python train.py --n_layer=8 --experts_per_token=4 --d_expert=128 --activation="quick_gelu" --moe_layers=[2, 3, 4, 5, 6, 7] --normalize_top_k=true --balance_loss=0.00543 --router_bias=true --tie_embeddings=false --optimizer="muon_variant" --lr=0.00616 --beta1=0.95 --batch_tokens=[65536, 131072, 262144] --seq_len=768
Below are experts of layer 4 (counted from 0) of a mixture-of-experts language model. Rows are named router (the router's row for the expert), down (a neuron's output weights, with its number) and show model dimensions 0-39. Each number is 50 + 12 x the weight over its row's rms, rounded and kept within 0 to 99.
After each expert's rows: a language model's description of what the expert responds to. This comes from a sample of Wikipedia text that the model never trained on.

# expert 48
router:56 49 51 54 48 48 54 25 37 60 63 55 64 59 57 53 57 30 62 64 36 34 40 54 41 33 34 37 49 61 61 53 57 52 68 42 25 50 32 38
down0:56 50 50 41 50 32 51 34 51 47 41 30 49 56 56 62 39 52 40 49 36 58 45 43 50 52 54 61 58 48 40 44 67 33 52 41 59 36 55 50
down1:41 45 43 56 27 44 44 66 48 33 39 64 36 42 43 26 54 46 34 37 57 47 54 39 58 35 60 15 56 46 50 54 62 65 59 42 71 40 49 25
down2:41 54 62 62 49 49 30 41 43 58 37 29 55 60 47 73 34 67 45 47 49 51 53 45 56 50 71 56 35 31 47 64 44 41 57 41 07 48 42 42
down3:45 38 58 45 58 66 69 43 60 70 58 61 36 43 43 54 66 34 49 29 61 47 43 73 42 48 53 43 53 67 42 41 73 39 28 48 41 53 53 47
down4:30 46 49 77 53 53 57 43 39 43 46 39 56 40 64 55 54 41 33 51 46 51 28 62 39 56 47 51 58 30 45 30 45 49 24 40 50 58 35 48
down5:53 46 47 42 49 60 43 57 48 53 64 55 59 62 47 36 71 41 68 60 58 35 44 49 37 34 57 43 35 58 50 72 51 61 57 50 68 76 54 50
It responds to: Verb inflection endings. Past-tense and participle endings completing verbs, such as ed, ing, ated, ered, as in described, found, showed.

# expert 9
router:66 69 63 63 47 27 54 56 26 49 37 78 42 61 62 64 33 40 44 66 48 50 68 15 40 39 68 52 47 57 48 40 62 47 63 44 50 58 40 26
down0:65 47 30 57 50 31 58 47 74 50 51 57 47 44 37 52 24 45 58 43 50 37 59 64 46 44 57 60 61 52 36 48 55 48 40 39 55 49 44 42
down1:42 40 37 69 58 55 23 42 20 63 37 87 72 27 73 43 55 44 46 61 53 50 65 40 46 51 71 51 38 57 55 61 44 56 58 41 56 50 38 44
down2:55 49 63 67 51 33 42 47 29 52 40 45 48 54 39 45 45 58 46 49 47 64 60 40 55 30 69 55 40 54 53 34 52 69 72 50 50 55 60 76
down3:43 54 71 41 47 41 42 42 53 67 39 59 50 53 54 46 69 31 54 72 66 61 43 41 57 51 44 48 61 49 40 46 60 61 58 43 43 48 54 51
down4:47 54 40 22 58 34 81 51 45 59 40 37 57 46 56 34 49 63 51 55 43 59 48 42 56 41 40 38 53 54 45 54 50 61 54 41 61 38 39 85
down5:55 71 48 32 46 58 43 44 31 43 63 49 54 35 63 40 46 30 41 58 58 46 49 45 52 59 48 67 38 50 35 63 53 44 44 58 42 54 65 43
It responds to: Word-initial consonant pieces. Opening fragments of words, often capitals or c/st clusters right after "the" or a heading, such as rec(eption), Di-rec(ted), Sp-ec(ies), St, F(ame).

# expert 25
router:50 75 36 37 53 35 34 44 47 56 43 60 49 34 31 35 46 32 28 54 58 51 55 56 56 74 45 61 36 51 43 68 64 57 41 42 62 44 48 45
down0:71 57 73 36 61 38 19 54 41 52 54 44 60 43 62 40 64 51 54 60 49 40 49 50 39 58 48 24 40 61 29 23 28 66 43 52 53 91 33 26
down1:68 68 19 45 51 50 51 45 46 45 24 34 51 49 39 54 52 40 49 53 40 65 62 44 62 55 37 29 60 30 45 65 57 60 67 38 47 53 59 62
down2:42 58 74 61 56 77 64 41 49 55 57 55 65 50 41 39 56 72 62 47 46 59 33 61 49 43 51 61 52 29 41 65 66 60 57 67 55 42 48 58
down3:64 58 52 36 54 41 45 59 33 59 45 45 53 41 54 57 55 57 32 61 39 48 51 33 37 67 32 45 61 46 54 37 42 59 37 56 28 72 55 43
down4:64 29 32 53 50 52 57 30 56 44 63 42 35 53 53 63 40 66 48 54 57 36 12 69 77 53 58 52 52 55 61 36 51 37 66 44 52 48 53 55
down5:46 58 40 58 64 58 37 49 77 47 44 70 55 65 49 63 53 56 38 44 41 38 57 41 52 43 39 75 74 43 31 52 53 42 47 21 54 54 50 44
It responds to: Capitalized cell starts. First letter or digit of an item right after a pipe, dash, colon or semicolon in tables and lists, like Record, Deputy, 340.

# expert 55
router:57 48 52 40 46 54 57 43 39 44 55 44 36 43 52 44 45 23 64 22 67 53 73 49 27 41 76 67 33 52 30 48 44 58 60 53 66 32 57 56
down0:63 26 55 39 48 67 46 38 37 56 37 23 77 58 42 31 62 39 26 56 41 34 67 48 38 61 35 67 48 62 50 56 69 48 50 64 69 47 51 62
down1:54 44 75 54 54 66 28 39 69 48 66 57 52 44 52 59 29 62 57 36 51 59 65 56 30 43 56 59 45 81 49 22 65 73 44 56 80 44 67 71
down2:43 42 52 44 71 51 33 59 46 33 53 53 64 62 52 81 63 51 33 68 71 41 27 42 78 69 60 32 60 60 63 56 31 36 39 64 59 60 47 48
down3:49 27 45 52 48 37 46 45 45 51 76 52 48 46 58 48 55 76 42 46 53 40 50 32 72 42 56 43 39 31 43 43 51 50 79 67 29 49 59 47
down4:56 50 53 38 56 42 54 42 56 62 44 36 52 39 24 50 43 45 50 53 51 65 59 47 61 50 59 65 59 62 51 64 41 50 65 23 58 66 46 54
down5:50 42 31 50 53 54 75 57 42 48 55 56 61 37 36 64 52 58 57 24 67 70 74 55 48 30 57 46 65 39 51 43 43 46 38 22 56 53 31 54
It responds to: Single consonant pieces. Lone consonant pieces b, c, m, M, B starting or inside words, as in Urban, disambiguation, excellent, body, Mercedes.

# expert 38
router:55 57 49 58 75 42 59 48 77 53 41 45 36 47 54 53 34 54 49 50 49 43 34 59 49 51 65 49 41 42 72 42 36 38 50 53 44 32 52 57
down0:41 71 44 54 48 70 40 42 57 58 69 48 46 39 48 38 37 62 46 45 31 29 26 54 35 65 64 50 39 57 38 38 76 42 51 41 43 31 68 64
down1:47 39 51 26 57 53 46 25 70 44 51 66 63 60 59 55 34 49 79 78 45 56 62 59 52 39 64 56 49 48 44 34 45 49 56 48 54 41 43 38
down2:69 50 45 45 50 76 45 56 70 61 56 76 39 59 63 56 52 43 58 45 55 58 57 43 41 50 58 58 36 55 24 45 59 40 49 58 65 54 36 56
down3:51 34 43 38 58 68 34 44 55 62 45 63 39 53 56 61 36 63 53 41 41 60 31 57 49 45 71 55 43 67 69 43 59 40 52 52 36 48 46 32
down4:62 62 43 65 39 75 51 36 55 58 61 54 59 32 51 44 39 54 44 69 50 56 42 41 64 63 52 59 49 46 62 43 39 58 60 40 48 47 49 59
down5:54 46 58 30 55 37 40 59 50 49 28 56 48 26 41 77 60 48 43 39 39 49 46 44 65 54 49 58 60 53 72 64 47 69 64 50 45 55 71 22
It responds to: Letter f and fragments. Single letters mid-word, most often "f" in compounds like firefighters, traffic, Scientific, plus "if", "ef", "graph".

# expert 44
router:51 46 49 72 69 63 47 31 61 53 64 61 42 51 65 42 55 46 56 38 57 56 44 57 52 55 35 44 41 60 67 61 53 28 48 23 33 44 61 47
down0:51 39 31 42 67 45 39 28 55 54 49 68 57 38 56 39 36 58 43 26 53 73 45 35 51 33 48 31 49 30 55 56 38 60 55 56 56 50 51 37
down1:35 34 63 50 42 42 75 38 39 31 43 46 30 62 48 51 57 30 77 61 40 48 46 59 21 55 65 44 56 56 49 58 46 58 63 62 62 72 36 50
down2:38 54 56 43 22 46 71 44 52 42 58 45 43 57 53 46 45 43 43 37 48 70 57 49 72 57 46 48 38 48 42 58 37 56 27 20 61 52 55 57
down3:50 38 54 58 70 59 17 64 41 50 51 54 37 67 41 36 63 62 35 32 68 49 54 57 53 47 84 50 40 40 55 51 52 39 56 67 65 42 55 45
down4:58 43 54 33 25 35 43 52 40 36 55 53 66 55 44 44 47 56 51 49 45 52 44 49 35 52 74 54 75 65 35 41 43 60 50 47 62 68 60 77
down5:59 33 37 54 54 47 57 26 37 51 51 40 53 52 44 59 57 33 55 46 51 39 61 51 52 75 40 46 50 63 54 58 30 32 36 58 52 61 28 41
It responds to: Mid-word function pieces. Second pieces of common words after h/th/wh, such as "ew" in homework, nephew, "ow" in However, "ere", "ing".

# expert 54
router:34 54 39 60 38 52 66 47 56 45 53 31 64 49 33 63 50 50 45 73 61 24 45 68 38 49 45 63 23 68 56 45 52 55 46 31 40 54 43 47
down0:49 50 50 55 54 55 45 50 27 49 54 23 46 39 46 36 41 66 39 55 47 63 57 44 71 64 59 41 64 20 43 33 60 29 67 58 38 67 32 40
down1:36 46 50 43 56 49 60 50 27 28 56 78 48 39 40 59 56 71 41 63 64 37 45 72 46 46 62 23 56 37 48 59 41 51 56 39 69 45 28 57
down2:48 53 55 60 34 55 30 31 62 55 82 40 30 52 43 50 50 62 47 46 53 64 32 56 53 70 50 62 60 53 47 34 40 39 34 32 41 22 45 32
down3:47 44 35 72 63 61 50 45 51 58 49 59 53 55 44 60 34 55 59 29 53 65 70 50 54 67 28 62 55 35 54 29 35 49 38 44 35 43 72 41
down4:53 51 45 69 62 48 67 49 58 44 60 49 28 55 45 29 52 64 52 61 67 57 42 43 33 69 41 41 40 42 49 59 47 47 60 45 32 65 90 53
down5:57 58 55 50 47 44 35 46 28 68 45 55 54 48 51 59 46 23 33 59 57 61 67 62 47 64 57 38 55 55 64 49 64 57 58 52 42 47 36 31
It responds to: Prepositions and year digits. Prepositions like in, from, during, and final year digits or colons in birth dates, Born: and table date cells.

# expert 58
router:35 35 43 42 44 32 41 40 47 58 60 40 70 63 53 53 48 54 53 43 53 70 34 53 42 38 44 61 69 45 46 53 52 63 26 41 46 49 62 66
down0:60 38 64 48 30 46 57 49 37 35 58 22 52 64 49 57 51 57 53 51 45 68 69 31 77 45 61 47 18 37 49 47 56 56 39 50 41 79 68 68
down1:57 42 34 65 63 54 67 71 40 43 16 54 51 63 68 50 31 41 38 47 57 40 64 40 60 82 34 28 49 38 46 68 32 42 45 46 60 61 36 59
down2:33 34 47 45 62 58 46 53 52 47 55 77 56 57 76 66 50 39 47 65 50 43 47 49 53 45 31 89 33 50 33 36 37 33 55 54 56 73 39 54
down3:45 41 43 66 52 59 61 65 42 57 52 25 38 42 47 46 64 77 54 50 35 39 50 48 60 61 33 56 56 51 45 45 46 58 56 58 60 29 60 58
down4:48 44 53 66 62 58 60 53 41 68 55 61 58 49 47 72 58 42 51 36 53 37 52 56 61 46 46 36 61 72 42 61 47 40 47 46 39 40 29 60
down5:36 31 51 47 56 36 37 64 71 55 62 36 46 52 51 58 37 65 47 42 50 53 54 42 43 51 52 47 48 52 51 38 50 36 54 54 27 51 76 21
It responds to: Adverb and word endings. Final word pieces ending in a space, especially adverb suffixes ly, ally, ely plus also, not, only, as in accurat-ely, slow-ly.

# expert 29
router:64 60 53 43 57 49 84 53 67 50 46 44 28 49 59 49 67 67 45 57 40 64 63 38 48 28 80 56 68 60 43 64 33 50 36 32 49 39 56 44
down0:53 52 38 38 38 44 65 53 51 48 49 54 23 51 40 47 62 55 13 46 47 42 53 42 51 42 60 40 50 48 72 38 54 62 51 65 43 91 65 39
down1:57 36 40 62 53 67 48 40 41 55 55 48 44 42 56 60 42 65 59 50 51 51 70 69 54 52 41 40 58 47 49 45 58 52 38 49 35 37 50 66
down2:45 53 60 51 48 53 65 33 58 49 45 49 52 39 52 45 35 44 43 55 65 65 53 44 39 41 64 46 50 43 64 37 30 53 33 60 45 45 54 64
down3:49 31 37 65 61 40 61 53 60 70 43 63 46 27 65 51 41 61 40 56 63 39 42 78 42 60 64 56 40 32 39 46 54 39 50 44 39 40 62 63
down4:34 63 28 50 44 34 59 37 43 75 51 46 67 71 51 42 73 30 69 47 49 56 62 42 41 44 60 43 68 57 52 32 39 38 49 67 52 40 55 48
down5:45 39 56 64 29 46 45 36 48 67 57 44 41 25 21 38 45 51 45 55 38 80 57 58 39 40 50 54 50 54 38 63 68 55 43 53 40 39 57 26
It responds to: Consonant pieces ch, k, w. Consonant pieces like ch, k, w, st, B starting or continuing words, such as Ban-k-rupt, Laun-ch-ed, Ch-ina, pre-w-ar, B-attle.

# expert 33
router:17 64 65 30 38 40 50 37 44 50 46 65 39 60 41 41 54 52 68 43 58 52 66 34 76 64 54 61 78 72 35 65 56 56 67 57 55 65 37 70
down0:63 54 48 59 53 23 60 49 60 52 40 48 54 61 55 56 43 48 69 61 48 56 74 24 34 51 39 52 34 53 85 49 44 35 50 27 64 44 59 36
down1:54 42 57 58 50 41 73 57 69 38 59 54 65 52 47 56 49 55 42 59 67 43 34 44 36 26 50 61 51 34 68 44 36 47 51 67 69 50 41 28
down2:53 48 75 65 38 49 36 34 61 46 51 38 59 32 24 59 87 51 68 47 73 65 45 45 59 46 45 42 51 42 23 55 57 42 45 47 60 47 37 53
down3:51 57 42 52 22 46 40 61 54 53 64 40 31 44 45 64 50 64 40 63 61 58 53 53 51 56 35 35 27 28 42 51 48 48 39 37 50 60 49 32
down4:34 68 46 57 44 51 59 49 64 68 55 48 73 42 53 74 51 57 52 56 52 53 51 49 72 58 48 21 66 49 68 67 46 57 55 53 46 22 45 53
down5:67 47 49 35 37 55 37 63 68 37 47 44 22 54 67 32 54 55 65 42 66 41 45 43 47 47 50 51 40 55 77 51 31 38 20 45 60 45 69 34
It responds to: Letter s pieces. The letter s or S, both plural endings and word starts, plus some digits, as in production-s, T-s-chaikovsky, Mr-s, s-everal, S-porting.

# expert 6
router:48 67 55 56 45 51 49 29 40 42 47 33 45 50 55 40 53 55 46 42 51 42 58 70 31 51 50 32 42 70 65 67 28 44 39 39 52 55 52 67
down0:46 43 51 41 39 50 62 21 59 59 69 32 45 47 31 51 55 42 51 67 46 48 47 54 59 35 32 70 23 25 67 35 69 52 61 57 44 52 73 65
down1:57 40 61 56 58 49 46 56 45 56 74 33 60 51 35 37 54 48 36 53 77 34 64 55 52 39 61 49 42 60 51 81 57 60 48 42 71 49 55 56
down2:40 36 39 41 59 37 65 33 41 52 41 60 40 46 42 50 35 33 35 57 40 55 48 44 60 66 46 55 52 48 42 39 38 23 43 52 52 53 68 28
down3:49 54 51 33 64 36 59 44 70 44 30 52 58 72 53 43 45 55 56 36 41 59 74 43 54 29 42 32 61 50 38 64 51 51 42 47 41 49 42 69
down4:35 35 54 29 67 61 24 44 41 59 30 50 58 61 43 58 55 26 46 55 45 53 60 69 60 57 66 51 67 38 71 45 53 51 49 46 74 58 44 54
down5:54 58 50 72 33 44 39 42 69 36 28 41 37 32 62 50 43 68 44 59 69 49 50 48 48 52 47 68 45 66 43 28 46 58 56 45 47 53 57 55
It responds to: Section heading markers. Equals-sign heading markers closing or opening section titles like See also and Plot, plus mid-name word pieces in lists and tables.

# expert 19
router:53 56 29 38 34 14 31 44 29 55 64 43 64 52 50 44 34 49 59 66 70 40 37 42 70 67 41 45 40 38 59 59 53 45 39 58 60 23 62 46
down0:59 56 54 47 58 43 50 31 72 52 61 26 57 74 43 46 55 59 60 54 63 50 46 42 48 69 56 49 63 45 44 51 40 58 33 64 42 56 39 34
down1:33 50 43 34 52 51 46 46 51 49 39 58 46 33 57 69 34 69 62 45 53 49 33 59 28 51 50 63 39 47 56 31 60 38 50 48 56 29 36 47
down2:28 64 49 50 47 61 59 43 34 27 54 65 51 37 63 59 49 45 59 51 52 64 50 38 57 43 60 66 29 56 53 47 49 44 45 38 27 62 50 42
down3:47 62 37 51 62 44 54 61 54 33 64 37 47 64 52 56 26 35 49 45 63 49 67 28 58 38 41 27 46 46 29 60 63 49 33 41 37 47 65 54
down4:62 36 44 49 46 57 46 60 40 51 55 48 32 76 44 65 50 50 44 33 39 50 17 77 57 26 37 49 63 50 67 48 52 55 40 52 66 55 51 72
down5:62 33 63 44 58 43 47 58 47 56 62 46 24 61 68 51 64 58 51 80 55 63 43 60 53 54 50 41 46 46 67 21 39 49 36 67 32 39 49 72
It responds to: Table cell endings. Numbers with trailing space and word endings closing a cell in pipe-delimited tables, such as Result, Votes, Notes, 10, 13.

# expert 50
router:32 48 45 42 63 25 76 41 20 44 37 65 46 33 51 56 51 39 46 44 36 38 65 60 56 41 47 39 58 61 71 36 61 55 36 47 33 26 57 45
down0:49 50 59 46 25 37 45 49 43 40 60 56 47 58 29 58 46 53 49 46 81 52 58 37 42 58 34 37 44 40 50 45 43 28 57 48 48 56 42 50
down1:63 57 41 22 41 30 58 18 52 56 22 43 58 47 54 36 27 35 36 53 38 48 42 55 59 29 51 73 47 46 47 47 57 35 41 69 61 36 49 49
down2:54 46 74 54 59 37 34 43 67 70 42 55 65 81 41 51 56 56 60 43 42 71 75 43 63 57 52 39 62 49 44 49 67 46 71 60 39 38 53 61
down3:50 54 48 56 65 57 63 47 40 34 39 71 50 50 38 66 60 50 41 59 23 38 25 63 54 26 40 38 50 42 56 49 30 63 39 50 38 68 50 29
down4:70 62 54 10 36 45 46 46 49 61 52 62 46 37 47 50 48 28 62 51 36 57 50 35 46 62 46 35 58 64 40 44 57 52 34 30 35 43 70 27
down5:72 61 47 55 49 48 67 58 48 72 70 85 44 21 66 56 64 24 58 49 49 47 54 38 48 28 68 68 34 56 33 56 47 47 43 63 24 47 37 42
It responds to: Word-initial pieces. First piece of a word after a space following "to", "and" or comma, e.g. "er" in era, "con", "num", "bec", "dis".

# expert 40
router:60 49 72 41 49 46 58 44 56 49 39 60 29 37 69 54 57 49 46 35 29 54 66 57 62 36 63 46 60 46 46 53 37 38 45 45 63 40 39 51
down0:41 44 46 46 49 56 35 56 49 48 61 28 53 34 50 29 55 50 35 30 46 54 42 47 38 63 47 50 38 30 56 59 50 54 37 54 47 42 59 57
down1:44 45 50 48 49 37 47 63 41 56 48 39 44 32 65 55 38 47 51 57 64 48 51 58 29 46 59 58 60 40 35 51 50 58 49 66 50 46 53 48
down2:30 37 35 55 51 53 39 45 56 37 56 65 53 56 41 51 32 66 53 74 52 32 65 37 46 59 58 69 69 44 52 61 44 49 56 23 52 68 51 73
down3:60 56 47 30 49 68 61 54 54 60 53 53 52 69 62 51 34 65 72 69 68 41 57 47 47 52 46 54 43 47 80 53 45 44 40 55 52 54 53 57
down4:63 38 51 33 45 42 61 46 41 74 47 71 47 42 33 39 40 51 58 44 74 61 42 56 67 48 57 41 66 20 45 56 55 66 75 62 37 47 59 35
down5:63 32 39 70 66 53 58 59 40 30 37 45 51 88 59 50 56 50 37 46 75 42 54 55 36 45 47 63 53 46 76 37 49 59 58 65 54 57 50 43
It responds to: Lowercase word-initial letters. Single first letters or onsets of words split off, such as l in second-largest, t in taken, fl, pre, re, N in Naval.

# expert 26
router:34 44 55 49 68 40 44 49 47 49 53 51 47 10 58 56 58 67 39 46 63 57 58 39 55 39 46 40 57 40 65 53 42 33 34 37 60 40 46 75
down0:54 30 69 32 62 45 66 61 45 48 37 44 39 61 68 49 46 62 44 60 35 62 32 59 52 62 49 59 39 57 55 59 53 35 48 54 63 66 60 85
down1:48 75 30 38 61 60 28 47 63 49 36 55 55 47 49 43 56 28 63 26 37 61 37 51 52 39 55 50 60 53 60 65 54 24 58 67 56 59 55 50
down2:48 41 54 62 69 35 50 38 34 40 58 46 34 49 49 46 45 67 51 61 52 52 65 49 35 61 52 53 63 47 33 17 36 46 65 57 51 38 50 32
down3:42 28 29 57 39 30 57 24 64 68 37 45 57 48 45 49 35 51 50 55 45 56 55 36 56 63 55 58 61 53 43 38 63 64 55 46 56 60 33 23
down4:48 60 44 50 45 30 37 32 37 61 53 56 66 70 49 56 60 42 49 17 47 46 71 23 47 56 66 34 42 68 29 42 62 56 48 47 46 44 58 32
down5:32 48 58 32 56 51 31 33 37 50 85 38 42 44 58 27 55 48 60 62 49 41 42 68 47 42 35 49 55 59 28 48 46 34 35 73 54 37 34 43
It responds to: Noun suffix endings. Word-final suffix pieces completing nouns, often before comma or period: -y in cinematography, -er in Manager, -sion, -tion, -ment.

# expert 46
router:57 45 29 48 39 63 66 79 63 61 51 58 50 50 38 58 55 31 36 70 64 57 48 58 61 43 36 47 58 62 58 52 49 36 48 55 46 29 40 56
down0:40 52 36 46 37 58 36 49 56 48 44 41 41 53 52 63 31 13 35 42 53 38 48 55 41 47 37 42 57 51 66 55 59 35 47 42 39 73 47 72
down1:59 44 45 58 77 32 64 48 63 48 41 58 41 45 52 79 47 60 77 53 52 42 47 35 54 54 71 45 61 58 44 45 38 49 44 63 56 52 74 61
down2:58 60 49 48 41 57 58 65 56 57 53 30 57 52 55 48 46 56 38 51 51 66 43 33 60 67 33 64 56 52 51 47 44 53 70 52 59 76 64 48
down3:55 45 65 45 13 28 66 63 57 50 27 41 80 71 45 36 38 51 59 52 32 38 40 42 46 66 43 40 67 33 36 39 61 34 64 60 37 48 43 58
down4:51 58 56 43 60 51 39 57 43 41 66 57 45 45 55 40 59 52 57 25 65 35 72 55 64 56 28 44 30 54 37 43 59 70 38 60 40 63 42 60
down5:43 54 22 34 48 44 56 58 27 47 51 56 72 66 42 42 47 68 47 36 66 38 54 48 54 38 36 62 49 52 45 59 53 49 52 48 72 43 26 84
It responds to: di and in pieces. The pieces di and in or In, both as whole words and inside words like Hin-di, di-esel, Pin-di, s-elec-tive.

# expert 34
router:61 73 56 62 71 69 53 32 46 61 55 49 41 45 40 48 59 39 46 53 28 72 34 45 71 51 63 39 56 60 53 28 56 70 64 57 58 61 25 52
down0:38 46 38 39 64 39 41 45 22 23 55 76 48 50 37 49 52 52 43 45 57 51 61 42 37 33 59 29 59 37 39 67 42 23 61 52 62 55 37 57
down1:57 40 46 48 59 53 44 52 45 41 42 41 56 60 29 39 59 67 58 59 47 51 47 55 26 65 38 30 49 63 55 54 33 54 41 65 49 46 59 39
down2:58 46 65 57 67 56 39 56 50 32 47 40 30 55 51 42 54 58 32 45 33 58 61 59 51 76 31 38 73 55 40 73 34 86 55 48 73 45 57 41
down3:66 63 40 52 56 67 58 53 42 56 72 16 47 55 45 42 31 46 50 65 64 62 58 70 66 59 59 41 55 34 58 53 44 58 58 36 61 65 40 54
down4:37 60 47 41 51 67 67 45 42 42 32 56 57 64 34 46 72 68 40 53 49 50 46 32 47 54 43 54 56 36 45 64 54 57 38 52 51 61 49 55
down5:59 52 50 40 86 62 50 47 40 25 43 60 52 61 28 51 61 55 56 54 37 48 55 71 30 56 73 41 36 51 53 61 62 44 67 52 43 69 66 55
It responds to: Capitalized name starts. First piece of a capitalized proper name, often a person or place after a comma or preposition, such as Fran-cisco, B-rooklyn, Nor-tham.

# expert 15
router:41 73 44 49 65 32 55 67 43 31 31 62 41 41 29 33 48 40 48 49 35 68 48 48 47 51 53 31 65 64 32 30 60 62 39 53 38 56 39 46
down0:46 51 35 55 50 68 31 45 38 55 45 40 50 35 59 66 62 56 60 76 56 66 31 49 51 46 27 53 59 68 66 28 59 53 33 63 59 56 58 57
down1:32 43 61 49 75 59 45 59 35 25 61 51 49 48 50 48 48 57 56 63 50 50 38 81 53 47 83 63 62 32 55 66 33 33 45 45 60 60 53 25
down2:44 58 35 64 40 49 57 38 39 64 53 62 55 50 52 42 41 34 62 65 14 31 43 43 36 45 40 54 53 51 62 76 55 34 61 48 25 43 45 64
down3:55 53 55 33 45 28 79 47 46 40 37 60 39 36 46 66 26 41 57 36 48 44 44 52 75 35 68 44 60 49 54 70 31 51 39 71 55 54 50 38
down4:61 41 54 66 53 64 64 57 17 58 63 36 48 26 36 57 53 40 47 45 58 36 73 55 29 59 37 31 71 24 50 51 44 39 54 51 19 47 51 54
down5:50 45 55 43 68 58 46 77 31 58 32 55 53 53 52 49 28 74 54 44 38 44 39 53 76 52 70 24 57 25 48 51 56 75 51 44 49 51 53 56
It responds to: Capital initials, name starts. Single capital letters or first pieces starting a name or word after a period, pipe or colon, such as A(wards), U(SA), H(is), -smi(th).

# expert 20
router:25 48 33 47 49 38 60 49 70 59 52 38 51 40 31 38 49 41 37 63 63 50 51 57 52 63 70 44 22 63 45 34 45 30 23 49 53 42 51 52
down0:60 56 66 33 49 47 67 56 44 48 50 48 45 53 53 45 46 53 45 55 34 52 64 30 64 46 51 82 47 43 35 52 49 50 20 79 56 67 59 34
down1:43 45 69 73 55 65 53 49 37 47 70 42 56 56 45 41 52 43 49 47 56 45 70 47 39 59 50 41 54 39 38 57 46 50 71 70 35 49 48 37
down2:43 77 42 41 52 57 28 59 17 35 47 43 61 43 61 56 57 52 64 40 43 42 51 40 51 58 67 42 40 59 71 44 45 56 63 58 41 61 38 51
down3:43 70 65 29 20 34 47 53 49 40 33 50 18 62 46 42 69 40 41 70 49 67 46 30 39 55 39 40 64 43 46 52 56 38 66 64 20 38 41 55
down4:58 45 50 37 40 47 26 45 38 55 44 62 47 25 61 64 37 55 52 61 39 61 44 35 24 44 58 65 41 65 49 43 44 45 66 39 60 52 53 56
down5:22 44 51 44 50 65 47 35 46 56 65 46 16 64 40 63 55 52 36 52 51 63 49 36 49 46 74 45 58 52 60 46 41 58 34 69 59 66 32 57
It responds to: Name-internal vowel pieces. Short word pieces right after a capital initial in names and words, e.g. "om" in Rommel, Thomas, Romanoff, romantic.

# expert 60
router:35 25 62 34 37 39 49 42 66 31 41 54 62 49 23 43 56 42 56 68 36 46 50 48 49 40 55 51 42 54 31 48 59 55 52 52 48 62 54 42
down0:61 50 37 45 54 50 38 32 32 47 50 47 49 67 44 62 31 55 56 39 30 36 56 48 57 41 58 66 49 60 43 53 57 58 64 43 42 74 67 61
down1:45 59 54 51 57 51 33 67 60 49 83 65 69 60 68 37 40 65 61 57 44 52 80 49 54 61 29 46 53 43 37 49 56 62 49 71 41 28 33 41
down2:60 59 50 50 64 49 50 41 34 56 40 28 42 64 56 59 57 41 41 54 53 58 60 48 44 63 54 40 60 50 61 68 47 56 42 40 60 73 48 54
down3:35 49 45 56 60 51 45 57 36 44 79 62 69 43 61 52 51 70 52 57 44 50 51 58 50 60 34 54 49 44 43 59 52 77 60 59 66 45 33 46
down4:65 36 40 26 67 57 60 49 60 56 57 69 42 60 58 39 63 74 42 48 70 12 44 67 43 55 45 47 43 66 47 62 39 33 42 57 65 39 58 69
down5:46 54 58 48 47 37 69 58 46 54 46 43 50 63 59 64 56 56 44 42 56 38 60 59 44 38 61 35 59 43 56 40 64 31 49 46 45 40 57 48
It responds to: G and th pieces. Word pieces g, ig, ag, th, Th, wh inside or opening words, such as Reign, perigee, manager, three, while.

# expert 12
router:57 34 48 48 30 48 63 64 18 47 61 70 52 55 53 65 49 19 52 41 36 46 68 37 47 26 46 28 54 55 37 37 65 41 31 53 41 44 31 52
down0:52 50 70 60 52 37 48 42 48 48 32 63 55 19 54 73 50 57 21 53 40 49 45 49 57 51 46 51 46 42 52 39 53 37 45 57 52 37 36 41
down1:37 45 54 43 49 56 52 45 43 49 33 45 18 33 62 37 47 53 33 46 51 60 52 62 38 35 36 35 24 52 51 60 43 42 37 65 52 61 62 37
down2:35 52 69 55 66 50 45 45 47 49 51 46 36 66 45 53 60 57 43 37 52 51 45 73 64 55 65 49 22 57 77 51 61 55 54 46 56 51 40 72
down3:47 46 52 33 65 43 46 46 33 59 52 69 47 37 54 48 33 54 43 55 74 74 72 66 61 51 52 80 46 56 30 33 48 63 56 27 54 32 47 39
down4:23 35 62 59 39 79 45 63 41 58 77 39 69 60 80 61 38 23 53 40 47 37 54 46 30 78 42 70 44 63 56 61 43 49 64 61 60 43 66 42
down5:46 47 56 43 64 46 39 51 51 32 28 55 45 55 49 55 44 71 53 49 36 33 59 50 45 30 58 62 54 62 66 38 74 52 35 86 27 66 41 63
It responds to: Early word pieces. Second or early pieces inside longer words, often after a prefix, such as ul in expulsion, am in disambiguation, sup, pres, Al.

# expert 53
router:55 29 52 42 54 58 47 53 40 51 52 60 32 53 63 42 68 35 43 29 60 58 77 48 59 42 64 49 26 47 64 47 28 25 61 24 65 69 46 41
down0:41 45 54 45 44 47 56 39 35 55 54 27 56 67 38 60 42 62 49 70 43 51 46 56 29 32 46 60 40 59 39 33 46 46 42 51 47 73 52 61
down1:44 47 51 63 48 62 49 67 34 46 38 62 44 57 58 60 36 50 54 74 57 45 45 77 45 45 40 53 31 59 48 56 57 48 39 61 62 36 30 57
down2:40 54 50 47 70 51 52 73 54 42 40 73 59 59 56 36 60 68 62 67 62 58 56 35 46 72 53 60 49 47 54 45 47 55 49 54 37 49 59 43
down3:44 59 58 78 29 47 41 51 33 42 23 54 70 55 62 45 53 62 60 58 52 62 49 57 33 42 64 62 61 67 41 57 49 42 53 65 31 52 55 64
down4:40 48 36 49 62 69 54 42 38 49 31 53 29 24 34 28 47 51 62 40 51 33 65 50 47 57 51 31 58 62 36 65 56 69 54 50 68 34 75 66
down5:44 30 56 51 39 43 43 53 55 41 37 71 39 53 51 57 32 58 43 70 38 52 49 41 31 65 57 51 20 34 43 53 54 63 54 29 65 33 39 41
It responds to: Letter i in names. The letter i, in and h inside names and words, often after Ch or k, such as Ch-i-plin, Beck-i-e, commerc-i-als, and diacritic bytes.